Weights of a small mixture-of-experts language model, trained from scratch on English Wikipedia.
Training: 285M tokens, 8701 steps.
Below are experts of layer 4 (counted from 0) of a mixture-of-experts language model. Rows are named router (the router's row for the expert), up (a neuron's input weights, with its number), down (a neuron's output weights, with its number) and show model dimensions 288-319. Each number is 128 + 24 x the weight over its row's rms, rounded and kept within 0 to 255. Numbers have three digits each.
Before each expert's rows: a language model's description of what the expert responds to. This comes from a sample of Wikipedia text that the model never trained on.

# expert 7
Prepositions in, on, of, from, at, after, over introducing phrases, line-initial table pipes, and the piece ig in Religious, eligibility.
router:081114114133183109131099109096131111131092147184129125193104089123125145143128156124101124137178
up0:116123192116147151139133112167130113093162111104123100135152083129166130112170144105136140148077
down0:124132097157107119107146133100130120154117160143116138125188166147113114143130102101145153107131
up1:102071130163148097113126121131101144127098092155111136177169123142115110113151133102171137147119
down1:161150172136112073120149145148129181142144164066146176160128128149119154092116127145154114065085
up2:151133143128093108162107136116138132119149136151120156121141135104143136149159155140128146101156
down2:134096135145151125108130157128167115146116143115164096083101095159117161121116104078131116136152
up3:109146139109106139113093115099089122129104118115145126143130099101148116152118156108110123155131
down3:105132133150176146157121136099104141132108146098138143157127108153116180098111090117124156136106
up4:096151084116130107147128143096114131109147079141126155147118161130088097136122149116184163121130
down4:149144106115081139148150129168141114094168105048148137099179104138166160129097123117102139121134
up5:137130151135147093110109141137127123124142153153141101140110138139139196124115135107122155089137
down5:111104137104089160144117115150111142076147142172092122138115077114155135120142119141113151146156
up6:154086102116135141127155115124132115143155175119113167096180114099072117087102122177134148144129
down6:174183099129154105143134090103134125122141132135113155137128135134145106129138121121132165169128
up7:127152137138130116128059150153132156141135107126102113137167167108121127117141160085167150090122
down7:127152110115161087121133092140107146088109161117122125126114111134111122119075086105117147067124
up8:163173132102126149151145093154123130117113086192114096068193171120136122101163141151089103118111
down8:120129146108134172164093116117098153131143156057145099106154099085083138105107122155153186105143
up9:141138143131139091157120082117089171121158167114151124126125116086123104145113129133129113156143
down9:127151137121171140117117142149163113140180102121141132148133083131118171172097150137155077147113
up10:126124149152105087110140111126100124148113107117128166109125144142144155098158162132079150110130
down10:082145146126163106154118146157120151115122154174135140144118140104157069146108128117084082144121
up11:107117151151149105140143123074125109145120097120120129178122137155133128142146152115119133136157
down11:124161137117116139146080130133126098131179163140146113125125125132148157123136136136120141103141
up12:100148166163102108108095107106122150140143077139149122106129134143098142119147148167119099112125
down12:146136095076153128143120197152095128133122173135097071118096149119108084152073107135125100134117
up13:138095141099113103172113155153097139153148150125150122135148112110111104112125116120114109138109
down13:142083106107126127132123084150119117147130133147089144109116122125162144154174108108112129130142
up14:098140117114131101107118142121109123124138056148138129107148113094135111161137177121149117140076
down14:107088128105088177136142113160121142143130183134118139122128140173127139149120117107126115145123
up15:127163183135116160132142111124111126170149066149120115134130144127133148140145127118140099115130
down15:128129136153166116134086106155119115105099130099134092113114140089134119175161100091137094137133
up16:130142135125102127078145090107190141158097112099123128167126108137098130133125122113082167140090
down16:104105111161103084096131159148111156173090127113124155108104152120103141144087141136127148119142
up17:157170100160091113081135180129137133175152125114156130160141140130132097121148123159123106125125
down17:132164128110103132110109115120107143119142116083108140119155179088092129101133121088137121128103
up18:134093151112133105148166130118128158079139169137144139100111118082133133131139104116148107112145
down18:130141053131123102102129136112137115104167111174130111129125142148104126108183114176100154119137
up19:105116155123148139123115114119133119159105144122119160156163132124086094172108135150138142132151
down19:126143113108113113117099161143138093129143089156183125155149113127128130102135148156172116140122
up20:077142194130097113147111120135101157157086114143119130140179101103097102126141105101123139134117
down20:126110088121115149127137165169132098116135138130122116120095143122141113113141132133107133122087
up21:120126109163123147134150139102080107129156137145118108125159140131149122179112149173172146161142
down21:170103094138134127086110145100157120124142131147107121137164074092122114126148167123116148165113

# expert 9
Opening quotation marks and first syllables of personal names and foreign words, like ad in Vadim, ah, el, David, William.
router:157137137103140104147161125144086134144128087130166114153151141118108177107124089130121117139177
up0:088073146117151146101146086083158140163148149144157132142125156100117091112133129111110151159102
down0:125135139120127139105173108143122164144127132125131080085163151141155087130103143088117159144163
up1:177134141099147115148170099143130077117094125117155101117118124083135101152107119154092166116175
down1:119108154131156101117139122126126170121125142098160142106131103132182068115167154128088162126133
up2:100158130122101161145130159109145159101139145100121126132195108152126093087145128141126166147115
down2:139146122146106138157137148118128095135158126120112095145102118098184136177185154128112126131144
up3:147142160122171119147146107151158112169106128127084129112163132136080124162146124177098120111150
down3:109192129107146095133102135122145112111132143124155111127128137118103116163105121152157120126146
up4:130154152138137152147148127198154161179144122130128157149119123123156163153084112117145103106140
down4:131165151134114155126126130136158108133152116136160150129129076120123145102133147092131102101168
up5:101112132135154145108115153133104150161111092125160139116158167099138116115132074116127170131123
down5:142130111123118108137122077139108173144117140102098148144117103112135164156152132122053139114141
up6:127127120115116122108130101125170106113151128169131108136133166087157134114129152119135116148088
down6:154112119153122165108120132142139114150137074136114131126133161125142153106127179163114158109123
up7:127120131126135139147161133099133112083148148112115128139112161151099119154132176144126138109138
down7:144102129146101150089113116152145147114120099131111123096127098111190137133118122158073143105127
up8:168162091107111124137121100170124108154078115142137124104129100124105139166097118158131139132123
down8:101151096143196135112126139121095122107139103126146132105142105146133112120141172105111122146144
up9:155170132122113148170159137157115095102117165121138153126145104104103133157120151161180142140108
down9:122161177153133152092095103106137095160103140149129081136130103097142101098111141105141081139157
up10:134148118122135101114130139128109114142123123062182115148128121126112076147102122108150140118115
down10:138153108149150133127151124140103118129126127116134135107117184141067100090140132160113108131107
up11:116136159123131129154133116144146143124152121130078132103127151109083135127115136130094094087162
down11:139133108108121148148139119147141112102110120088129160120113108108156134122135104175141119120144
up12:141117138093116119145122104125107143144162133115130125099105129155153142120139146163110151087127
down12:136172154107072152117118105107120137129108134117158164148104152154105181155138121133092164163124
up13:106137108093114131152161115152176133153144142102142103103143065075127171127146122129177129133114
down13:134086162193126133134109125113165124135117140159143139106125145130111119120096102100196082107133
up14:112158099109109110106129122117175105109128094124113123158125129134128164160107142123127171125150
down14:168167101094115134105138147099116106156127161121129129107137095133104116106136147123108123177061
up15:159080120109128133094125119183128088110164140142166177117092114093114127128122136115149117123101
down15:108151157105090116080130097131125146146131131157104155098163137140102154132118094134125097125178
up16:139163152141140112126164089108125184137110066159139117103110099104126135137110148131104148139129
down16:166123123104130149123105130116150118112130088157134136119143142124105130171109140150172101137089
up17:100121105109095123110126111089173136149088102090124161108121120073118113116162102105173149140165
down17:105136160113091125130140110140195146120095107065086111124160105103062115113152157102120132131140
up18:085134123160101142145085151118132087163159144116175123112131137147133140175121097134078162137157
down18:127104109124112143131098130153051101181178146120158107155105105161136138117114121113097134125105
up19:172158086128154111154130117142154121129098150122097114147129133126121170137143128120186113129116
down19:141128182126175144097090121127139121138145109125109109105138098098146105140122073122128132077093
up20:158134097119159133087160096143104138153115148103113117144102140114093078170132136178138080158100
down20:151139121169117129167124126135125091164121112109131154140119151154120119117150131113181058122116
up21:112141119143126180161150109067124149114151123096145091135205122124090145149122149101132099126108
down21:142143116105151101163124139124092120117097113126135137123157146139107108171133140132116100135148

# expert 11
Auxiliaries and connectors after subjects or commas: was, is, were, has, and, as, with, for, by, plus periods and semicolons.
router:112107065122163138107096110123094135124137138091171099103150078140135135115120141114134134131137
up0:116125135147091078089057117133125136130106111128122165099106105104103099106097118130174095084132
down0:118113111146115145117129105141135097139142095118136127095161118131114110182128177141131149110158
up1:128120188114132138150129101162094123105156146120137085108094115112131153150129120136123093137136
down1:126090156130118130160106084148185129135147122149134132128116155126152124082167145115145137138109
up2:079159091122167144112133093154145111123117105149163127119087121082118107137124120106108121080103
down2:149113131104118099132138133196124107127118092149105096072118147143135136141127157113148122139127
up3:143104152109147162118125147118141148108125129160130140136112174135116137165105131082102120121137
down3:120120141119134132130078153122098099143114167117122149095113113078168113116154095120107127147159
up4:156150095108121161164148085126131136147104103106126130125122126102158142115157110080111145120120
down4:135134119112115116140165134118142126137175104135131115127108158104116111135136128103124117159112
up5:084135148137120123138110124115113092096127154109101155142109137122102146148089125098109157134131
down5:126102157095096131131167147135138074119108106099151117127147087128128132166132105136104118125116
up6:125154141127127131153134126109119112128076183147111147136105147120140114092166173101159103129104
down6:102117162137132136130162117133129146090113188144158113140116125127107136143101144131133089138175
up7:126140122179116114121121150177142146076130139112137128129082092108147157112115080126140156133133
down7:116150144118107124124162106137091107134119115102152128137132148118075113117132104132111129119119
up8:136171170119142117153147103130130099104095131145146120112136152162147107124114134144125146112137
down8:169104140132138122117108120153170104148117134090135111122150113084099129102132153128095110100197
up9:102174150139163150109139093120113106140137150136132086124130117131135110145109115090148142151165
down9:180149124099069202144133136135087128094092184112152113132152121099131130123137140110173114128088
up10:111141131128071069089171123159129131112159180100134108108120098159075126110151137133147108113078
down10:114110162155122179151102157180093151097175098178153103125139158119139114134115109139148099148154
up11:119163139144128158120149113084106128143147144148133169160138147138129141151081086144126154099078
down11:156159138083100114110129108098145135090132132168090125127092126150146121147129101103123129095073
up12:094135101155094127123115144146111123132151140139122107119102137074158117163109122143101146148123
down12:155146130125148128112130077121137155170143148176119094137091134102108176102124133108118114143136
up13:135125117138059113143125123113102141138128108186136138115121161152118154154116128109124160127173
down13:154120134134150125141166130088119094145117118109118118138122141135184149168101139183122125146113
up14:180123156123125117097102094103078120116155116153111136115122128164145167115147087136140148126146
down14:142157102125109113126125141147149118134143159125113130131131166149127123095121162144122151099118
up15:139137145128098141174124167169109136079115145118133090175096045145157172104150116148167118106155
down15:121108122154086140160099156124151132111138136135112066081104125137087172144131112150155095104155
up16:116146128138157166130096133149145149120113118147139075129136126113171086098134102194136110157157
down16:201104111132164158166144161153166081126104099140129132122082117138180145093144184131108113147150
up17:108154136119104121162119085122073102086103144104107128100165145142110133098123103126111140118143
down17:146142167123102173108116140154140105137142124179116083137105123133111119123109099127116130185136
up18:127129115124104115110125145131110156117156156166106118110122151124158141142127086144158161108107
down18:124140136157137130166140116101162136162130124103127135156164152136156171139139087140097134096109
up19:119120121097135131104105137158099168108167155102159137105121106129130115110148123108102100115147
down19:155108131145137082134124119058138104098158106136104121110158129104119138132135116211096103133115
up20:145170136123153115117104130114100140156119106116136125135106122137115098204133114109113151148111
down20:113152123129138072142078143114141155160097134151112122151104128161115117140112133127117096099129
up21:123119146098131127144116123152106132136139151099134142128115146175115115148102136101075136141127
down21:107136167119129137141178160125084120113084146121133099140095138140091154134155132122168178090160

# expert 10
Opening parentheses, en dashes, slashes, plus and minus signs, and dollar signs before numbers, dates, pronunciations and abbreviations.
router:136163116122104140128113126131152124109113162118076111125101103135152167129132104134158146126135
up0:126160119149126126105153152083115159108124176107155130121139111148155103108138184105137172129093
down0:141162135124146133151075141125146107136134133096144120152110133128128182147158157116144148160124
up1:126137128106108152102086140137138119092154126098139151117117123122129162137165170111112160153150
down1:132155135127136143139107116106138135102142148096183141094094142121133141159139149132128165107152
up2:123200159147101105119078104057143118146137136094098121136150160148112170157112129119074132151142
down2:095103118130175151176134106090122091140169142121116177105110064154183107095107121117147107113095
up3:101107146108134119157131087146096120142166120092186097137127133164094116158108167130169201118130
down3:112135104096127115148171113146146132157112107129114153099119121122130132125133119136078103102137
up4:134129097150136164116114121157108118140094158078143122144148081137148139134141108137124190142171
down4:153146130159123124141121095140106149075149114091144135107185154083115096145140169137100144096123
up5:121115192117111122144102093079103127104114134128108107121140112174116119118112142145133175130162
down5:133146116138141160145094122142168102116112110120139168106134112099146080114150113140077089144127
up6:118133080174087117123131124142108118132156105137119132158122129115093166112125142105135141120173
down6:122157123129117118098100168134157099145129136124118139111165107139109081152110143111077113114148
up7:147153148100113100143115160112153098120130125152193126143121093155114098105119141130170144111124
down7:092141136138126170109127171164156152117116129090147184098169156078128159106105105128125126173131
up8:113156102132133143126085108136157109128099130093145168123154109120122121156123157133125087142131
down8:138168119095129117141122139158145164111141120089091109125077128114134127114138161142098146133118
up9:112164116163092128108176170161147121190078136132108125195123156143118132156139160117148180137159
down9:127163094150166151142113112134118113138145145109163131113112095153110106096112126150082105145171
up10:129151121149141165127152100127125118143134122092148092112126117129125181115122088121143116123093
down10:132150150150174121075139120086153122140124140112084178121157104147156153117143152173085100126134
up11:126134161127138105138097129147171122115129147122147136082141145156159169138114108134140139140112
down11:123135111150110102117161121152114092103121144128159140124103156104168080137111164155141125165104
up12:133112071165098133115106084084123150147156167113147151093096099119114165162146104145151154161192
down12:147116147120100170138137100121141125087082172138106098110158123125145075094128156076118101155122
up13:090131130134126114080138135120124107084113120149149126159115126089152089117133149141101121147126
down13:118154165140076198187127130140139140146165141133108126155102152116162145134127109099134125135118
up14:135166119145143128140143149084118149108134126094152101109118149123158154090134117145153125158116
down14:104127139112090155098124116180129113151122100137130159130095135109097120077086106116119119102163
up15:154159118141148150103112103103123168137120107119103148095138151148119129116160134120133105149181
down15:110123152151128151125145116120112092147153172136114176123156185129096120149112107086101097121153
up16:100111124114105152161127098169201103091077120175109122136144113145110138150143161128164126094130
down16:147122108110094157099114121131126111137187112095103095132098135115124106114132137144104135133130
up17:160152123140148132145136096124159149131127150145116130120099144097107144113157134130118136104137
down17:108163097113147132173123094132090103129114132164095144118095137142146097118164166107129101096137
up18:131146142141174122124092123120154132135109168129075128143149110130158117122145135136159125109143
down18:127116136146123115150125127139108138125091150082116076122179098151115117133119139093178114123123
up19:137137130124134106143110111106099155123126181145145118168169163105144158152087080106088110163163
down19:113133113135103144126123139155130104122094122145136136173148097116119169153055195162133148154124
up20:113132084159116119124111111114148100134128135105137128108096121146101148118098120120109104118144
down20:126121139083137135126087115131118102116089143160113128128136120144137175172108168137169070089123
up21:105146077123105100173141158123128161138127088128129112111152146099134099096112138125082139141109
down21:125117123081168129164147130127164133050117112170131144131100172143104119167116131077144117087091

# expert 0
Word-final suffixes, mostly plural s, es, ers, ions, ings, plus coordinate symbols °N, °E and table pipes in infoboxes.
router:108143166132140136151147114132123126080164094102131128109132131141133129131097151153132100136109
up0:098142125121133114109144077122147135143110102176116145125142104132081109143147081120148153086101
down0:135118115090113099125130165149066156129131098097115167116106135142166142137134146121140101088126
up1:145113139127177120095084132153093136114139121134118097088125089101166136086126172120180174120082
down1:072089108138075162174122162133099135152153098143129134065084104138144112166120137115092102109129
up2:080109124155105123132129130126121182137144147128127109092105118163082121101101152114185145124126
down2:141132163169101118159112122124137150146127117178119118169083118124106119153130134111124110121143
up3:149146139195103131102123125147104134144098126121142121121090166121139142088073151126117129154107
down3:114120140128125139162116134143119163145095094127154137145132136089109127150173126116166123138135
up4:104129175124137152128142097165134133092128148098149109130118168117137221168139111128114166119107
down4:142137164149113114119077105115108180146148172092125097153134089110122080129136124133164115137162
up5:141112098140142115141101138169101116106156112087095093135167130140138095140104144152139155110152
down5:110134149099121134131119143112106083120127135110164155142095075121108162124135150152120141131170
up6:147145113137159109148140159128080097169138141150105122102178189106147175124109106142088137163120
down6:115147129131103149112139153126168114120128113128153134148112101129145069138082102086144105120177
up7:118128133127144116143124098145126171123117149135111120172129158137157137113125155095079104109100
down7:116114145142135143155161137108138143129111130167122126154162153095159093143139101137169128140141
up8:140087126159130098135188103107106125117149121144166137119115153114167112123081105105100124144147
down8:099121159148120137141138149128126092148143109164117123110122128121121151109109168121109170111101
up9:116111135116128107164088154153153123092089168146146118150119118159109108139082145150133160171093
down9:129112136140103140149081150110123126087176114154151129150147132110067121157112156106112123074070
up10:101128151125098125103122124104143083139124090128144140166182102152093121158125142157100104137118
down10:139156093141166125152157130092163144129162109157088129131113186090131097118114099103156140086113
up11:082171116104165144111158151107121138134163108135097166094088114123135128141138134160147114145129
down11:111162130130069150151097128113139158154108141084150157098107113116117150118132103139091104162116
up12:109152138121129135081141105135139097114138132139125099078146109094139156125110122122157200141123
down12:114133118185115125111157160117124106119174116181115137095111107152123138121120118086128129169150
up13:109130109150109132114133104108145168181116141121159126117150127124138138140136096152107058141119
down13:172133133121156134146116117080160126146119147107139099119120125096095133160134163123126141115118
up14:135148090149167151116127107116134112133125107123164092163134119139131118129143101134095159123133
down14:125135198154114153103128113132087089145135144138136128113121141118130154126079125106153153132142
up15:127146126115117096074100119100136113125140120109134147120116153113140163115116105113121121139077
down15:153136137114109123150128099129147122102152149116125087131089135141160118112144137168150115101118
up16:111089165152188146132186105155129123147132073098133153146167130098098105144164113144164141125141
down16:125073102109129116148078138146114110125123130156122143095130062106137145119128135146133115127127
up17:130092114167139116155136126118110161144117109128146105134161179145158114139139142124168124126093
down17:135083074135117129124145140098162098124083084141152131136149134112154137128133169156129110155164
up18:156128136122128125115081091121119124150117169125156165128104131116146109132103111131119134127115
down18:172197133161101117106133109129130107138124141100092128127162128129079112105118090110126146149095
up19:114137114148128136141145142094100138148062143099173174162161138102123124128107146113123176141151
down19:117115141135130151160149102098139087135172112119099120090095143115160116143140134102106135100128
up20:117110166144169091136141146146140085095148131134135120133132146160161116107108139091078112101146
down20:109132178094126124139155106118184104128134131123161112110142150146160138104128134101129120151156
up21:117161113130131099120133143146109098063153135137177170144131133151104128139131162176115083141142
down21:159129161145134136141120133128097165130133126148121133126147150157164152175100124182144115103145

# expert 4
Sentence-ending period plus blank line and section heading markers like ==, also mid-word ter in Interior, interlacing.
router:133112086141145133136145113092147130141204156154099155152101118125106126136147125141104134152129
up0:113096107137103114142179179120123137110117147119157152160149135135161118142124174133100161140141
down0:134156179128095171058145126204142111101076143115139154153117083124121135159122091159129135139094
up1:136110160124132151169090097084174144141120132133134156132121101137152141142155134144122157106133
down1:127108128133101161140137088133103128125148131099109122156143152138102133134150126124118120113107
up2:097113143095142138119118130129127165134138159088135117158129122121139115087166130137143170103162
down2:121122131130130085084152165140139157117137121156095137159146141146136143147103119103108164120129
up3:145146191117109151098137102124150100123117130114103070135191161089130095127127123136131131126157
down3:115120109152079124152133138182114106104105138088156122141135150108150126094132140178138176111161
up4:129112103155121114115162096152118128136143106138100131127120162129140119178118091066073150132107
down4:148146146136109143129178185148132123113132150115133144088115099131133101141115134121145115111160
up5:117138097152159123122153119135156180145133101156153196090115150130106163137136137085125130135124
down5:108140149118120138142144132101146140158124166125133146154125113110098130108180072110145127107121
up6:138152125108102128107126149187108142078118131099100128101135136134123117148095110143099176107120
down6:119139130088125080097143106162085101101122117079094089142176155137068139155104145142095153117132
up7:151175147145115141079157122142104105089108101145126196139138096095145117177119128099150153135153
down7:128114090149124105126112110103107174127134109119153105135137105118124131172159119105130151118093
up8:072096149131147132113149113136137142136147107123151142168116093096171111138138122138127151132183
down8:137114102131134141112107130121121105114119073154093155111096116116142120122124150087153126152185
up9:101132109181110110137135112117101150129138128143152133140153089139119125106149152146111139152109
down9:139164095118119134114126150085160142159136151113131142089121096139135144106105101091114081151119
up10:123137109126148120093081108128112058119097098142165101161100126155121133080153142111153136115085
down10:135096152149135108137131126105119170114088108115113148127117100076088110145087153113117098145115
up11:146122134145104133133123141106120107153100142076106114116144138104102136124126163126108113117117
down11:129131106142085121174127141156128098125152179105117120148131083121098138122145074137101161148156
up12:125172075126139145105131101179162137132139169114112132161140172120139102099094143146137140148104
down12:121154123105127090095076146136132102111109113113165134162159115129132149175112137157082188119143
up13:113114166141132139123122096132138154113133155085170079138116116138127099132125109115146133125148
down13:150129130145109140110142122131133119080086124121137148107139126126120149103151134116087135110152
up14:155111120122134162128165143087159144164126128136099164126118106164123175118120129094097129078144
down14:162116099127162130108137152076148103124125103191100145166138124137100154132109120109121154187141
up15:086133138107104120140126160098169163095116127139100113117112091146138151136154142077132115122112
down15:136110138150146119158146099096055128128137120141148130172089154119115181125152175101134106126122
up16:125129139098123124136119129160134107112163155144135195098140085174154167152086180153148162118157
down16:110125107101121155141139100160151110110091079114117116135101123130155138136104121083110143141154
up17:148137151112180145113096154183115128171092112100131157130137089134152114088133121142116125108122
down17:114135156113139160124109149121119126176102133129145113123166140140082126137142115131134147140183
up18:131108185143100103128151145112137092116138161077135168130141167121104146146137177146129160108145
down18:111116118116139120149085168121124146116121106127096097110133118122111113129113115143122143149136
up19:160115145152132113094109122133157130084111129160139137135111118117112116207120141135101137152133
down19:086117112121143132123144185123149103138163119149136191130095098154110143139162126130122138154137
up20:139158114156096122117138095175156159143124120139139144116089133128152099127135138100176126135137
down20:103102145146137134132137152107092126117144094113097148173104141123082140108128154146122172125140
up21:114150132119133146126114139158107121114155110140148141160137147155080130140081119118106119089146
down21:131131136109115109140103161110109111117158109177178125103102100127121138145095154122104110150157

# expert 6
Colons after infobox field names, table pipes, the, closing quotes, and sports or chart words like World, Championship, first.
router:124155125141126138159126116084120122120117097103145107104120171111128125123117177143132148136127
up0:127179085117143148125107067179142158100149144130142112135131121069147114091132111134139107171127
down0:148125137107107156194091178100183142156120107133144104125117079137130131132107151127113149146148
up1:127144125131117124100138137143113148115090102137166160206128139145158129124161131109128178069170
down1:144133142108104114104134140156145126126149138100119085159156114155103127137142106122157126116096
up2:134137115102118083162090141108136184108112099109109143172116147126122120121134142115103072128174
down2:143126126125123073100113160119123138157112118094134165123130117124118135089115122156151121140152
up3:152154127082100109110111151076109098109122122113103089111141107161125135101094101155115136131118
down3:082120136127148111123183134141147118165094140120110143109155140153181120120114182154135144111149
up4:122087102117108129176093126153131126110113093108128114128095135115114122127139161117117164103120
down4:106132100145104107135170111115154160097144154099122150127152117164122132094144148102103171103143
up5:125140079137129087119159170124140107145103113140133164108129139155088126079143128090128148121165
down5:108092126131133105145117138167113099132096108178092125161144075129164146145110097117119136130161
up6:140131092145129111124155194128103146145153140093163119131148141133165121094121097057170092088143
down6:132086108114140182114090157094107119121115141110091126166138125136135077129114161119136139151138
up7:119115130120154112096108119158144165134072131147165129110131097158103118155133116155159153132117
down7:116119114137123175134084141164103135129082162114149131127131154098112145153122166131120142138136
up8:163119138126144123128100071170132120128116120155138126086148140150151128101151131153112140140090
down8:124167163134149109161169099121122060139126131121097169114107141126148100104137134153108175155154
up9:116129105143172100126122140139122123142148143119129136146118120140123166111082141131103156132136
down9:135128104141131173160101130147149111178162118147138108129116122101091155121107138089132156104142
up10:112184106143165160151078179126133113147138084156144125139128133127114083148122108117124170137115
down10:127101165158107076114098118121186163136108153126101154110134129123097108153135130125131128196121
up11:055097145155142164142118100113101111083124122157154095155107111131196130127119136119072155126153
down11:139108122168177118113102110154168161125110145094142138119219141131133159064106115127128081090174
up12:078124156140135189149142112112129100114097119170120142122115133177138130123105171124120110162130
down12:172100126178096122113119120148151127139147143137136193117113093095115095152119112100152129132125
up13:199122105139125079160110152111111151127096108157150111158093130130129146113130148166059148123103
down13:109149159088072124122147145138106137129114084115098088140101127096126154144131151146156123135129
up14:156113104120100124113158152113129150110136164121145137095139179142109123097106150119182152145095
down14:105099108147102183120136112130076131116137110135128102154124135111118096143141123151112122120149
up15:196112084107099109114137117116141140150131148127150089095093118130097107126095156119118144151123
down15:169122158114151106143133128139099113090088141111186134151159085141112132076102169143126151142146
up16:127123133182172116139136107142123086139147166108143107152135135152150137132163162111152137145135
down16:132139115162116102151150137107200101137109113128091153098085111131103103136129121085131111114111
up17:122153101121122067120099091145119140122123168154145096107105130146146121143128160152136149129113
down17:115135080141119189116131117108068130111125147124107054151118154151165152112120132134121075078107
up18:119126097073132164120122127117112119152096103071162136144114121126114151143128156153117129105172
down18:131126104094165140130125134112148121124104150102113151080141069138149113126093128110146111135108
up19:139141127109164142088155139150130153163131146094092121092129128098140110149156136139154125112128
down19:150156130111089116110131089142178108127133103125109131110113160141143129138113118181114188155120
up20:146145132132136171117108132105119169131115125104139136155148125151118109135129076095182128150108
down20:146136188128126177112125138109121123121117107171150130083151169118132152108127092168165102110138
up21:105145127111136103124118105145106122105141101098149131124123200145150075123129135154095129104144
down21:106149096159131133113095164135158145158133155178145116142106132108153124136078128114159136135065

# expert 2
Word-internal fragments like um, ag, ile (N-um-erous, syn-ag-ogue) plus the pronoun I, up, other, and capital U.
router:159131150144106150132141115112103100156172124185136180146150155160135096120151115139154113138133
up0:152173132149131090100088124136091114114121131156124099116114122133143123133172153090141114101118
down0:109126148139111131101147119125124143125158158127094119174130133135157107139109092135118145146142
up1:134139095119131113134117104111114145116127129137105089141175122196157125130135140105129103135144
down1:105123083104117135127155087141092147107128107128172147139124121108126124103148136145083126100152
up2:131146160108132126080105151096100147106089176103095089182151106138150138133153120112119114153154
down2:153148144126181108138145102079106107154153148139144108098132112127163139106117052154175160148128
up3:115186109121129137103138137115114167102119128135140092146093129144142160116160127196146146109112
down3:101122106149158114133122148105121127084145104148142174127134103142089140101091096130114118130133
up4:164132110146138092161118154116095117147076116092144129143122112113167153128171119127127096141139
down4:099079152153130118147143092120114112111148099062122110126131121098143129116132114166098166135083
up5:158125124142137137153102160121153131158121126135133081153154115111142120129127149113149168127165
down5:139164153144109121120139094143128132113099148106132149110141166134090132164098124136125136140135
up6:145167137160133145051109111162143111120124054143115097146097145139105126155125163120137120121130
down6:140132150128136174157125123134126108155136167130093150116105124127168122123140130120130134145146
up7:151138197091115131159130161142112102135105089129119164147140115123108149162146158137173169119136
down7:118084125136183171139166155112070105124109112118139108106074127125128110103114121160115157161098
up8:137146142151090142152161134148108155129074113132147152127132144162137115119138173093158121180110
down8:108079187109127135125102136130143096101096127126131156119095155135133120117128126112138145137173
up9:124148142142138099100148130091135114114122101119143116125101131101144165140139150122141104091146
down9:141122143124127161123147153117141134163062125132077091112128128109103142097119155156098143144152
up10:092096146095148136112117126112115140141112111089162130116166149134150112104089105106164108118171
down10:119147158141122099128104129163156153176121143110147118161155100096069138115122100139168111123159
up11:119116127098124104134141122104128155107117175156131148177113149143139114076129172140151158120134
down11:162105104147140150134141146132135143114132110116126130147171109122110113113121151136096129148170
up12:123102111089140119130116152159153117116072109152113122084130142108104103123128132112159155128108
down12:131115128140112129133100143139154107134116158173115087177131116120141145032106156104108158147116
up13:162111146162139114152091113137136127110124095084152152146094149132106093116128111195119134145134
down13:128125119154128135120159119153125129119135093166112098150075107098114135113131117152135129131103
up14:123113118123060116131139110157140103118166102115121136130148122139123110129128117100151117157158
down14:146132114150102107124136107109106134118134166146132120138086107122150143110091112117102102168116
up15:115158127160107130096127140123125154063123138174121130097083151118146171103151131084131151128142
down15:122144173143173113129132144133096116114118130121149090143078156088103173151173114072149150119101
up16:162122191122130158153091165090097106154178105150169125117153105113102109132178133110107143145143
down16:176176117156133112096129146150139156096147125107131084112144129129102122147093139112112119148130
up17:122117093148152130143153134102128126117156128123142157094129150109122127141100131120146116160121
down17:173187122137158130075134147164122143092136186143100087122155140149149164169124107131129122106172
up18:138129054163118121147122113135130127105133105133154147110157140162115129163149153101135130106149
down18:137102111135145121111132157139115163083168167136118089165122138155125084124167135129085132133131
up19:157128126138134118155119141112119174101187145123141154143104124136158145143134142104129101140071
down19:111139154163159131146114065084145168139126122101117121136087130166121174121131115074187131176129
up20:136111102131147114113130077124151149150123110093159139120118146141104127070111118105123097169102
down20:134125092137130160136130142159105149137149157175113092138167101137140097126120083126147135143171
up21:100110144111161111134158135130118117122088143097129130134117083122125155125107147143104090113096
down21:171104159141120154132116134090097115156122142106097166129110073087097139125155137168134092109114